Experts of a small language model.
Size: 13 layers, width 256, vocabulary 16384, 178M parameters.
Experts: 40 experts in each of 13 layers, 416 SwiGLU neurons an expert, 1 pick a token, a softmax router.
Training: a variant of Adam for the experts, 851M tokens, 3248 steps.
Below are experts of layer 7 (counted from 0) of a mixture-of-experts language model. Rows are named gate (a neuron's input weights, with its number), up (a neuron's input weights, with its number), down (a neuron's output weights, with its number) and show model dimensions 128-191. Each number is 500 + 40 x the weight over its row's rms, rounded and kept within 0 to 999. Numbers have three digits each.
Before each expert's rows: "comes after" lists some tokens at least twice as common just before its tokens as in all text; "comes before" lists some tokens at least twice as common just after its tokens as in all text. This comes from a sample of Wikipedia text that the model never trained on. Tokens count by the router's weight.

# expert 14
comes after: " |", " ", "19", "18", " Phylum", " In"
comes before: "19", " |\n", "20", "1", "–", "2"
gate0:502459487475518434447544482503509551417531369420471521549470578452465478479492527553458492458519442513491482532444511470480497497571500558530511510442471523515472458488510510470449407508495477
up0:457508468478526532533488506506464487578494481492539561493537500559437532523504531489424519450469486535489552485466421530531509494533494536461504468570458512423478487457502495543495531479467497
down0:467404582480499512524528492523550577479585535484503518491505611510523521541460509553498563542516464492451495458461464487557508467603559418517534478495481529498479542519576479458523494498571533
gate1:519478500442526516463561573481474508503575480467475551505477474528507493499494524592561504487488512458578499590434487526484494541557507431449440429491419553515447532459520553522508470537461482
up1:488462465553575481487480559513517498470491470443481505522466529537501482488483565514499470463509534477539432485498475479488473548497500580476569504539525475489431418461475493411525567483475488
down1:592485611479503537483511432503553458541486490497492463494526506544475518522562468454534498513459447479542486487390540432503493460446555515467430525416497520568548444474548524421491548512487466
gate2:511424509449473502441527496489566560535578505487469493560514566429483470548554556528495435553486539480511551552477441526434464559547524507505480472524408618582499518489504497587528499494441462
up2:426430471496543509538482517408507476505505393464514525541535446503534519530444509480459598560499532520472546494497467465537551448501486505521489489538591502551481490548511486461536489478493548
down2:478512531551502509462543515489564526511454531486475494500516515537446474483508421515481487429456478480503574490536459524465489509479483526498515459483608551489501499444480510443491565489459540
gate3:472475433530492444451492532485562504557494473535470591458444462431475450521535512537520417506472463470541503465475487482489455543514460451476472503486559579482542480533461474525504429463522470
up3:450516585458473475510534471494542524550488501516469507474533487514480545491564491475520489526490447462430533485549549503491501474460471497534497490474515482478452563485507552464495431522488486
down3:478441500494388481522548461457554476491472523533530481481520529507502454460546482448400566510519581502519501462437488504551529541470473489564408527512498524533534528434479540553534503443500525
gate4:485511448595437458511475484551471512443523437489502472437591487474429501505458415562530487520584528552569467493506556545493501507562485444460527496495440534520508479538486530437500509417448550
up4:483515586515510520488432550468511488498493454469499461474400487487507417473545390507490525437448546485454531512529475424539437546506467490532446571483410435519508493537484507523492511532468550
down4:487461512577511452497475510542457422527463476459512497499551502500501511593389572524519513483511491440505547556594454530480515540543459477529546484586539466439536507500462550483434522502514521
gate5:483516437574509508406531504475549521524541479543412471520536487497468408468520451498465532469567536510472501582485439544495415524581475500552445478434493506495502494482591588590450448524481514
up5:553478435530567540540477472512444488453504536538419490493526509539536517465587485475518561587527577456524556438528483479438486455469541469552580543460584454543506481451517466471464552521510459
down5:487513495473456521472497554486574556444416568517543561471501514541504522508524495424504447481509565492476471456474553526495494485474564518531444514521492556443466471482510476495490420533501520
gate6:551484484431538533430591533507518557482567486435458524542490534442426490542536496516457475523546476434559552471456437552449426537541535454504500466467493513503543542464508501569505530540485470
up6:581500489489552474536515484495515501473491445581566516458520471492519493577532549457501477460454503544420517516493586540547526560467449495590457581492449535447529526540513516477459553567496530
down6:463487493501484490508442480471485458447497572447512524496471540527453472520422503452418540481542468527459460462468541546499491544495539457482459573494482521550529447450484528459522560590446546

# expert 2
comes after: "|", " |", " |\n", "–", " June", "6"
comes before: " |", "20", "19", "2", "1", "7"
gate0:500490499530503473411545487516451590420519444466541520534479615500436489488537513561527490457542470505441440473459497486488494571545523551546481496424452535559460471453513572512470471480508511
up0:526585499538536512537511426504523520508495499559499472460552446555438467493506443495408469470478492496483484536553471493528537578558566473454463486508516495438495593495438509489548510487438496
down0:553408507486573527482512545448543512496527447528546528458501521492504496538492562539452506499502552463494468448493501466531477489553487511492528540526474493448473501504502478558479466510473446
gate1:531576448402570561442496517509488445500539520467474452551477452512491537518455514487560511469503483514574448563465531467552481489498438562444456411504446511474470531502475537496582485553465482
up1:482526448500543492482537476502523514498501467495516478492490505503474483451515578466523513419478496525556435470526490528463500434481490512442600425456502441461511495474419479446469441519540533
down1:533475524517437498472568417457473536533390524489470538491509533525464479591461506473532501465522508520521452472516509457550525412498477558474480507465545512554485421443485481460482483535465459
gate2:497496488481505508433506480514549539527578529485435532528491518447446440513551505544475450523498591478549474536503439561436442555577545482471479432523393508568447514455544520526451481519434542
up2:492444496512506500517481505513418538443503486498545536538482501515528465543446589455523585551549497488462536503574454502528562442437539495518456490596581466483482509576539450508507542503473478
down2:489435529501447502484509444488513540507428524517496487553488550481501468491575464560507507506490552477552460497526478468567439478472489420442436467515516541518467492462468496448519521441455505
gate3:564518452476496469473552568477540548489586431471460511486505518443438412529523546545503462462491483449526552492493476564459485561526525458515446503453472555472548488449532497556501428470461466
up3:457545528563488485501434548533527466492485504480553495481574498493519529496588474546537512502437444470481555498518456573502507527504504591519517493459500482525465498517513503457511497474511586
down3:493487495557552441537523449574528513441613544491462486574475495529509433465535504463511481557504531477490471463433458531485448496505478431507463500506594471465498530500497521554514488533519500
gate4:509493455533501471428506539510529489491569424461531471524558531487485482527489465586558426565519510522618445529477558484444460508578524486547527438393443508494482494502485517545475499522416477
up4:411539516554455526465488555504505495472500490433516489474398559478540400475478484512575527461512510518493496560547502464534457504505507470520468531519458492503474592473528537452469557492496518
down4:427466518553505441474514591526520481525550503496544472432454517483451555543491582491489456580516461469538458496514498448490491511545516450496474474461517513498529463534485478521495484448473558
gate5:518495500493501483449527551477510582499588471527455500506533552473455451544530536513469483495552484431532512559481462516459485524496538489551455471452453560523507494449496509564449470512465440
up5:503437468504526563506488479540469490435517504537483487470555490548527476472482443510494482496488537551539471519526507517510489483468525500534509522461439467535426475458565507512556492476480394
down5:437554461551489532533504557527505472585427508507518497503507498557501492471487462505550472462502513486495527502496531535474475510545487499432529540533475473493411557476452532438534509456508493
gate6:526448455462515516447530509473553581463574492471444546546509523447439455516546492551473473478560514453555503486494445515433454576537513487537474523505469524543516527469568554516472521549460452
up6:532509537521626558478471446531451469454488489538513515458492510492530523562529539505468501480441494504452491471540459525538494488455445496512464513463522486443514431503498476488509525546500490
down6:528479496502509530466514553473488472500489485477518565498472517485460405501481535503520505482519475520537466492443456497515534499475486459411410483491515566553473497398444476482481553452482490

# expert 25
comes after: "\n", ")\n", ".\n", "-", "|", " |\n"
comes before: "-", "|", " Born", " -", ":", " Location"
gate0:462536519487547422431496549510474524482516454505489530524473572454475516528492548547470428482527426550500557486538503527475497513491502547568486486537521515550513496507519583443494503450515486
up0:563411489489530532554532495467475460574505562476553501481517491575469516479515568509483508461431551529454541543531458534537514488502509451443480464518447503413481548520468487518503513496485500
down0:482484488463545528480537465391480537506534489519462502492470499537498471526523549530473504542523523534464466397495461541511514443526563499482457483506473469413413582482493538538492557523499543
gate1:496509506499491610544470506544530430491500488507446555492530494537508539506481571488569541494456545504512485544504515497519505442530517570422500461490440487468450447482502536509465455488421504
up1:491518404477512459519493491522463523474495503448590505479460479568539500497527482422484502460491516488476511444493541517430510529493473579491453489483513450489487525484509465500523507540505543
down1:532518473516490471470498495482494543486431539567516590462493473625542528516561561501523502521539502547506455468460532493589520511455480486521520492473477442528485451460510537554471502500512471
gate2:503422427534494508518521485458574452540512532544420473562491476431494424523527544476442455490422523559480471416542487469513457501559548500457478492528448530496517470476534506508451435464494536
up2:505399496531461578502456508471495516454512448548493513506534564548502548534485541512552540483442548565462450461531509504498522478480531474492489467456518506555525509516500489461497451568449576
down2:459503453498439504553425479499544514527486546555480409475519551491479449536478416593518486431478496499486457469517487485440536413482512507448540519472490470514467391439459506451515533501503527
gate3:441556442514532536495536561511481449428508538570510482461450492500543377472505509546442481524471545354570499531565504511461496569518526488542454554493466521486584494469517514516495490480529513
up3:550477492591484507412546514506523444524485447492492482513521419488435489460507519455543472461547474507501545544504538584483610492454446527528530453508487435505462521447469483496485507498420512
down3:440538494505534469457511421508528502454564511470469492616443523514504447483515562466418535510524514477520508464510536520482489546498502478541524451483479558458550480531452494491499470478514526
gate4:511437472561474515412534542469466468506507428473551408467535442493483524506521428539524477523543506556560473467510547581495480486536446468501562481481471520509517500507466502477486467459490446
up4:524451446511456526499527482468528418500504464507519473487474529464504412485553414522451465406468504528500543455581512505532447452544493448492458560425507518427458540486564474481429466486453503
down4:464452544601457478484499515460492479480532456515415478454471481520514539452439534534547543466519544468588548532526544472498518530445544498548458451533561503421526508534477471536417494444499542
gate5:491473513569482501472519442488540466497503537539474455500504446523522458502619456532503453451486483522475511570419446531541485456532455476501510481457518478492445485579501520535514479537533567
up5:465430446498491524561478437472512411554516518496483453501522479538555481438518472494494481547480512536488516494466503550552489483512537407489535497473549424531462532529463465484548571539497497
down5:502540494464461467456550513598503511414494431524549454484524489498497483566433489465542472490500437472498547577441588502521494445487568531453516579549554465479510501486480488436472536479504501
gate6:506501471562520530455534534477518571466526498499461547536509503396399514519489490505484475429543538515514553533469414565485498480556475471558475514519542471530457507515535505472503535520476538
up6:543507493518515528484524493513556456486493531532532459487486458505480528521532552488506546493498528462443520492531539503535499498454503534546476522488511541430500469542507535484463541589514466
down6:507507542475490534505447495516478517461390485455422566524441573456510491520517551523505518489477453486557481457417472477500430415504477491463458557557484548508487488455541455478514495488491518

# expert 28
comes after: " to", " the", " and", " known", " name", "'s"
comes before: " to", " as", " \"", " of", " the", " for"
gate0:460426495495513426505493568515520541390530443450568552520483537479410431483570471553534496474569493545526491522522519503468498558501511470534522482481476524533511577541573555478518423505475472
up0:563619468489507534516531398506436488556503509524531471469581481547485569456472469462435520488450512478500491489492449515513554504556561498474422411466518474485474503440506502516468522492462493
down0:500473517451489495503559493490474527497689436512475464471542536495534540607456570545474507556509439424487518456450456488563492411494542502473537458493529523468561503509494440577539491486493523
gate1:512485478522451493475508497446472457472538470480487500476466467532457536495534536514536592496566445493520524562475564471534417487574479554415525433524466508450511512440525513528581439524407443
up1:501512487517452476459554459505538485510483476470530615498530510471477510463493500525481544420554507521500431520494465467466498513519525551482443507463501481460487501437496491474528563465520459
down1:503517486459423493489494433510442485511436465471520596511506501472476495457565461445534500464525554457492509424479522454540475452485528527563512469505547492505476425456471512451493469549528525
gate2:478418447516531469411486474560480464543517499488468451555468524458546439548553549502472491604512516486461475517526474436485481514520586497569469521570466485498508544490493532549505511445481501
up2:401482487467518450502496506462447528547517450529484543496511474499516572577436502515521466495497506548484562525565537544573543452499572393480459475484570473460494494585459484505459490588494521
down2:478494498483513475524468532469512543529524446442496502510463508523483451462567495591503458512449536497495501494480571552563491441503464454519533498578485544533471445431537465504536497519488420
gate3:499536406421566488496549545512445494474502459488417518396479457461477485484535497516460450581523445443537481470496461514518487543507516450382506444496499475432529564445496533486520449486512504
up3:450528483473469481445441533450541508516503522509510473485492437551483515471503492522538511512476456423455516457514560502509504525418465520563497532514548470527467512453426531509551489539411452
down3:477510517467492454494527445517569467506536444551532540582462578454507454504447477538471502523409520406532510547453473486469498562436450420433458537454466467528483461501481487521460547469488520
gate4:538501469509482471437477512514407537461511483553498525457491557445467530475504534531539510501504494522623432467526579486456489495526483469496568448508553554537504554557431490465511562516516450
up4:467510458487491493470464518488531433445503407508477414508422527529537442535480514502499494489494483541470511536576504526507501516555493500566439557478481538491474552472513461445415475493472522
down4:488451450525468468469493502477519469485453469498382518515444509495492475558492568506564521529547558461554552538488471463505497560572513468567498501562547517498519574538453465540463489556480490
gate5:480533432507543477465481523443452533485500582498458491467514537514532499481550476480496491501497446518608494553494428567454467540548458484471560511555510514548489419545548599565429497517451441
up5:465438479472497483446451505520524502477512537540483492504553504428520480490536489473461591555461521478513493528451486559465491437471578421471565527476468505576499522414515508522547522467566483
down5:520482540485494560422490532520572469457499420449571552520553482466473482501464524517526529484528543590460516504492498531521473509457553468478512465515489432477535512521511469535534497519417481
gate6:527467453537523523435555478489546545484529508488435536519530524417477480497523460550437487442550420466539578489521490575464453514511504504551484484541475499481490498514485541444491513500547477
up6:513518535561518501604442455517522552474502490542506497519536511514575483608477503519517478476486516484477539467580578520506500537517532535553506474490544523522539463532481471543478559537492459
down6:503537539420528532483402467486452585414406465497467550465497578489490453481533554532506548508485503567490497486461537496543486534425470473492487555476488543492469502523474467544495547494444515

# expert 16
comes after: " ", "–", "6", "-", "7", "19"
comes before: " |", "–", ";", " |\n", "nd", "\n"
gate0:529457493474497420435525536467523535463507446469546547519431553477437525461558529567509485439503464521476535485420532470467474535545566562520509501462478505547494495492541495503519410516517431
up0:492539506511527532489528462510522532535481541546481562467505509560426497512452510445454488546489476531501492550497432532544524514459441478502496424513535491464480496492496563535479503512515487
down0:503496545467513479439565538550518490393586481510468490484477551514531472610510521512518504535487498460495456435514454486541452507587518528491531485487523446488491541516499496499513493578509480
gate1:459478488462565541545585489546491520442523505495480467473460471500541514521480514520537485454592524555550468522443507495479513479586472481510442431454424497527515462472479559450488418563485510
up1:498472447555500435492525529521497490502501483433480523500414522483484465474518450542539456453509538476474464533511463515474449488515519538458506531467486515443424533505399504484496623503516543
down1:539512486522524524423480426473457513496457542551538538490475514525435526553472465426540512523471553465606489531515566462500511473442507431546468532448509427563457423494487532522489557518541461
gate2:545441512527548529443557447561505458490515457555477452584484502447558365507507558513435404576497523523524471501565520467580519526511527415492446523550495603491452486516503475540509573442481567
up2:492482511566498618503413449535468467511491532514529463550527496531539554483471519525497551446555489530525471469534520535485497455456531431502523488499580585523496545551516450549561509552446508
down2:463488548403540471441534514467474514480432472497485463468451501551414448460461408520533456458520442527518464449508465480396526449469466437499486539482485495540553448439394437506514519516551479
gate3:460549468433543529466572530521503448490510508521477537466458512471495431515511558513450486501540479449560523485549454527549508509513493467510471524510469578494511470441535490570460491420536550
up3:474549459489545453420452540517538549521503466465456470420458523493503534500481470492552542465502539526436522504510495483525545527456480540549496561496540451483485480394411527459458545507497448
down3:508522476486549465484421511486570517452615496512485509527487482464469423529506501490472511482483537449497465537535572542487492474495422457483534473553523450545528454527500531514438517548500522
gate4:482408451510497558499507541473485439441505442504457527538523553478429518486491514545486487476571535475592445568437529536438441508496469416516522474457503534540469459550466462502544546531457453
up4:475501559553487534472526533455445477445506523473442480591406504499501469483529462540544508489459535531498502516554531461490490480519479436529475554432461456475450518516575455457460521582530493
down4:487540531549458536483505542437462499546509515507587418514554511539526599487563549504587515530507457465480510523524493455530576500556486510512510576566544512537528524466439543494542616485486567
gate5:525493514544542498458467565551508523503502536490476471457516496484567432445584459458494430477478485536530507480552523539495497495509472473500481451422574527529531571482454568560472502515453506
up5:471468434507531479519480469494518528468508522488460514452611460520539514455435490428469507485457526541451544494455537574507469453491540537543539502512448425556553452509527472506506555497429527
down5:513515436493481434500562490465536517505476438453550485493509501482531489501490511465552533538493492517476472510465552502525487502472468451443499514542449472460509535537463495470402493525587468
gate6:557476487501526512468550535489569563492570449474438579518481549475438425520544477530507453507531530464510526487497411546451469561521510480559474459462493521542498482448515580495488514521478444
up6:528512448550482514515469439539408488456494549472459499487462522537464487511521509502513512404499513540529457533492470411548508518472514494558463538471432502436579493506474454468516534526514508
down6:475542543545499535504471481561467506432463569476485585507519582429564444518473549451530463470526469577561483517530526501476584523524476496481456519475515510591533505488507452487499544490512545

# expert 29
comes after: " ", " League", "1", ":", " |\n\n", "2"
comes before: " |", "–", ";", " League", ":", " /"
gate0:517534455511513456454482478478565519463528427480531518526492526516482505503546516494482461453502504504447542492489458486466485502542559564560515545430485546499509485528514533417481495509566459
up0:517528542506499492553464510543464486606499503543551535448589525491457557487471526511489509497492571449468566552481464459459481453477549573443520503430513464478453484538466503540491540453475494
down0:454515556466476495498533521516464511472626466407486507490525499441501465549485569622511542571451504500488509501436473498524478481566573499543491496420482552488444457538510477473472506509434522
gate1:524515513528487545485496587486462442563525511445523524487433494525523553520505527474596478528566505540473498537490555467562532459527483597461420446511402438435510512502501429469523543533473435
up1:466511478555490459456470499553467516450500483463548556457442475497471438506561475545538522466515554531522484424511455567466515485517455545434515588467500529483505482427516492417543518496517513
down1:473488488530511480530565443565455470474441524566514515476491487524479524499533499512464535492500494498532496439537539488558452444455468530584522513535529444530511442444503508516492508527503428
gate2:427520502536527526462523535540515490549513484524463394504521486477491382525516540428528477528534566470515465457625472471519480523554545420512490588485445548565455497514408554494493575493527552
up2:429481442506508557490466557417482500495507506563556487571531464584550572466451479578546515529526547508518477489505534513427563478492548464481489461486615504469505520500462497485460502577501525
down2:416500514482528493521465497460524502491482460537434438545528545539479442529536487592528543596446512431480476489574434541547459491485490462475514491478492514513543461510522458429513520502466538
gate3:434521519459578504486501555500527486532512496473454509460522437473492440561517485566490444499448491478550503539512459596452488570471474458445509454474517581500521562432438574487483445432520516
up3:484510437528476445481474481502532492506495485572440525459528465511535576452552514510480470441528541443461536470485589530521455510522536530543502569507490474409468475446502521548475419544480508
down3:486500485495478441524487477568548460505606576593537510512487574546517408463459521476427504537487496460575497462494490504430481478488501380599448494438504518522555460471484435572511479501468551
gate4:482446462539466491469487539546453489466516509543488513497552490447473502565509506506584568511521514559536480486514593526446513483579484488548565450425531545505488498543425439481512542532462543
up4:523480525563510540532484515442469529495491507488457419545447536535516462461558490522506495487477463556526460542530533449550515548477465498527405572439511412433518557497550505441564523548460513
down4:467477528557536462468441523486466475486591509553486521541527543500559555485413535482525544507517524451466537503469445488549514492497508410520468559486460511419501480449437474481523511441554549
gate5:494536503532553505472451446521538478507497491507470418503480490501501483477526469482453456437436532536504512527557491551554486459519537464515444533545500458473447562492502598552473474507568479
up5:445426476511490517496495490498511484489509532534396481423556491506561498507514514525548505561464488498522451488455463512450544390485510475532510535516531519517531451480537543481493582549451461
down5:544462409481471443534431562475506456514543484549561493518521567603572478545497566519489532508515499502479465481463509475516506443610534516502461531512513516507459478579493466488483539476476503
gate6:478481482489557524477567536562565536524538481473437584523491508423519517510504458513448474470539493433545474415496451550502432530533498454489490494532527494489518511464538473506476528605450468
up6:635489490518513462496471441489504532426493529545579459490445531521449423550522473508505485413500459491455547529458547503512507499471453552578432503464428564504590493497490487524507457525600539
down6:502477514575458494533469445529426600514381483464435533489475464471487452527506545482552527458485514540474487484480505409541480553435481530430491554561501474476513496511510443484463525552455564

# expert 22
comes after: ",", ".", " |\n", " served", " %", "==\n"
comes before: " a", " well", " the", " he", " is", " was"
gate0:474473490507480433442537488515445588448517457478532582563497559495478511458567462589481511495511461524475529536441448517460507513565550462491492502453429594515492424555508609493500446520498513
up0:550495524501478542519520466458489527553500490553574513374498464491441483512442511417448484524504506502402548482478532469485492566473474521485462446456509445440426472489470455531477480526420531
down0:551459490454508495546485562477525469515547451480476480485533567534458474499504583516472488490504451511462529389528524459502424549562569487459544460498477540462427472512494474511454491509449456
gate1:496531508481493542485481493528455494532515505506434471495425510461522559492465518510475544464459499493548495528477538479520481485471503467490449456525458498535511583498439481498543505589439504
up1:482542461585570531485503490604505508520485437452547449469498428504515468482515489499425510422536478516513470483426495454490542549496473528440517511476551462444481477537470539450496449479496514
down1:501433492593545423567474458515490502525433428563601548485431523604534514517464472473472520499484535481526495526544537530507491514542514500482548454539550512513460437480449508451526468536557475
gate2:483509542525496472426571551557495477498504461551440455547529464472560412495523574547494480534466568471451496542497452497487447548512527465449467457532516475544543492538450457547528504490440510
up2:495438499443539536450426481495443509484513457542476496528485502498510534438468500508505552477470521531498503431466520510455563468411509539555520514513608503491508525558476464568459570597468464
down2:457492454478543499459463489458511459493593552432485397473484599490456473533529458601442501460473526449541479542499481516521581435538489459505500567492530514498518504503494480444516521544464521
gate3:503544490509555484464572557488555472471502509529429518494484403470524468481523478514521495545493479482572456459523518565464484518557461426515460520463515519521544492477502518501483484484511517
up3:399524398518485423407488482502556475549492431512484499487502457473510464446534520463546478440586520487448486500497560481470489504535549502564490484459539449487530490462478476444489478539473491
down3:485533516494499449477447437513518507523548427528500516517570542486524405435437492481499523420502445518500552560457528499491514505457502447519463465420530539522562442514462479513549450539413587
gate4:511473491543515518469516490465495497514506425531514460546544485548530459502484456479515506524519535483512497457574525455415560516498491493496562499439498491486434413526460442470517545524426499
up4:502413538485540522435440527492456452508493486483552454498458565481508487432530467599470483464457545544526509509491505517561504436524414465539485529476406540429500554532552464516381480522487538
down4:509445513486517467447517502514573545440574515525535463517463556438449507532508543492525530501518510459503535593457434491525499533533527486447531512516494525465542451538442511548428479456575508
gate5:473452457477473434443403494457508525579498483530495508455524501516500478517554546462458453564508489486512460595513493535430490524500499528480537448534479527436477451510473536573509462489507520
up5:472472513454476480481471484484436461521503537494497523409525516538525565454462550556488498536541472541489462566511448508492526439434526502476512510513478498454459481482497444512572538501455483
down5:514520453515515511480552504526508488446512490540425543481473525549498518527540552495535493489529492529510509513452519546602446496516451444549472512589421546472525482524519477535445559448531509
gate6:522491432480519433466500480520558569526518566469507620486496535407438491552565478480500477529521522512477473506478419525479412487501470492534465518441495485531504582509506503454493497515505477
up6:525493512465534494527482485474469486450497468449484535570443551506514501551512498519490491465485514500484480496521614538529530524459482517532469511541487558460532473524488433605475600586554548
down6:534502550527491502464483475478425490498460518500423549478455463463484392484472549459470538501502516531458428478508460496533444523406504545445510425473530545511496484486508501521514498502473511

# expert 23
comes after: " ", "19", "–", "==", "20", "\""
comes before: " |", "–", ")", " also", " in", "),"
gate0:495488482499486449466459544479554522428519446515546503571479549497510458498542508532492418464563492510438542486526485440520485518553514552564454500478519527547471509507558553478462433490479481
up0:520582532494515528489543460512433511563491533530491512446545507551450502467494458472379566519463505529472466556437452486507534517482508501531580444473454524458496473509463524521513538461488505
down0:486523561473523529484557474479511504523596491528464489508528544516501488586457536483501513543515462535509563459575450489545499538492603537532533505519498530439452459532464484563478525488490496
gate1:503568456486516508514519549585486473450517549486523493500503482516535531456524517457519483524515549504570493521489494440589464472503446565506464416488422514550496475415513539503479461500470397
up1:460473477560489469485516540459484531481494465529493549508452536557462490441522522573504525466556438460467396426485517469419496459465510558467525507480538485462486534445478492436502589523507468
down1:523491511555429494538554430513491531474403455501511534513468505554546557547483469440553520497483485457568497583554457512508496487450521520525546475498497461509401457474508527445393479541499451
gate2:487500429538449497450531489560532506508524449487418490598472489420476422476567581492506465498500553466409527546540479551485492526488487449515451506486456507507419459495535540467470503534477552
up2:494452507489491613549429426458483494499504501491508468522426558572564572537462458535542565462531474553535450481466513509493482460448474508482503459524586445519475510537514446570496500510496458
down2:485543524430518479538468574521500491460502463501482481546453509540433486535432532658541416418570482469522483462546481528485505394455497486457528495538539497460472538476556433490519465517470510
gate3:481502449530569487456528551489523454479511482531465462482492455486516438503547490480431408479460483453509488487470459551503468529521467486514500540448493532515496455473466515569508516497544529
up3:455537548569486482540498487490622521530486507568474571495580560530459497482564585469529525489504533513417534502556494538468518470504539546555524504460524485463467521458508507509415489510405511
down3:471531547499493496453531478546520554526582552558482599461483460432523386459526533559462534528467523482570521510443527527479516494492558576540460455557513493529493498497446509494468487409510501
gate4:576472509516473433450585455491515482491510413405533541492584508472463519524530441555530458467581504538545482591477565553461566505488467543496585483430488538540486505458529422416475529475513440
up4:473533521524463496493519516450494453499494455450525471459391494523569458491499465524476499514476556563447527526613519505567424539437459531508495588474508494485482544465564467471499526468539518
down4:454463524528563471506446533494528465483535472471541426458528533497486508483441506518463411574517521506497571432496453477544512468568544463459552484522509435430529519511509422518474558506544518
gate5:509481476491530583428525511472510533501548520502443498464542516437435440455532479555527469486567518466538507603504470575487492554572468413549473476495511553532469477463494549556531514537446508
up5:502390462489459551515514528525452422448501482481493426484492468513470533522507466497464543516534481588536518492509518537455543437523528507516583505524488478407552461468608464523560508564587438
down5:479526504531493510520517449537478455491503472484625554598578512504459587463466524483525455471498580463474463572539528582532495463574527497464487505546509494470505539494460512529478452477420521
gate6:510504474455498508459561507490524554451560484475513531576524510431436460531529495513468448511553469464524519522470433552503467510532539469515488468481522495545498520486489533516481506512475458
up6:508501513537598500548476525495509525485512461531487584481458518508529440552529581569461490477498538455471531512513555527480496524377476555576482507533509496514529496524580532567503501581522466
down6:517539548509566451466477531463558581539459502519495499533502534541508495509455574464517506543538491540446434515525436508533431514475457468471458547606507520527496497503472447457471533494470463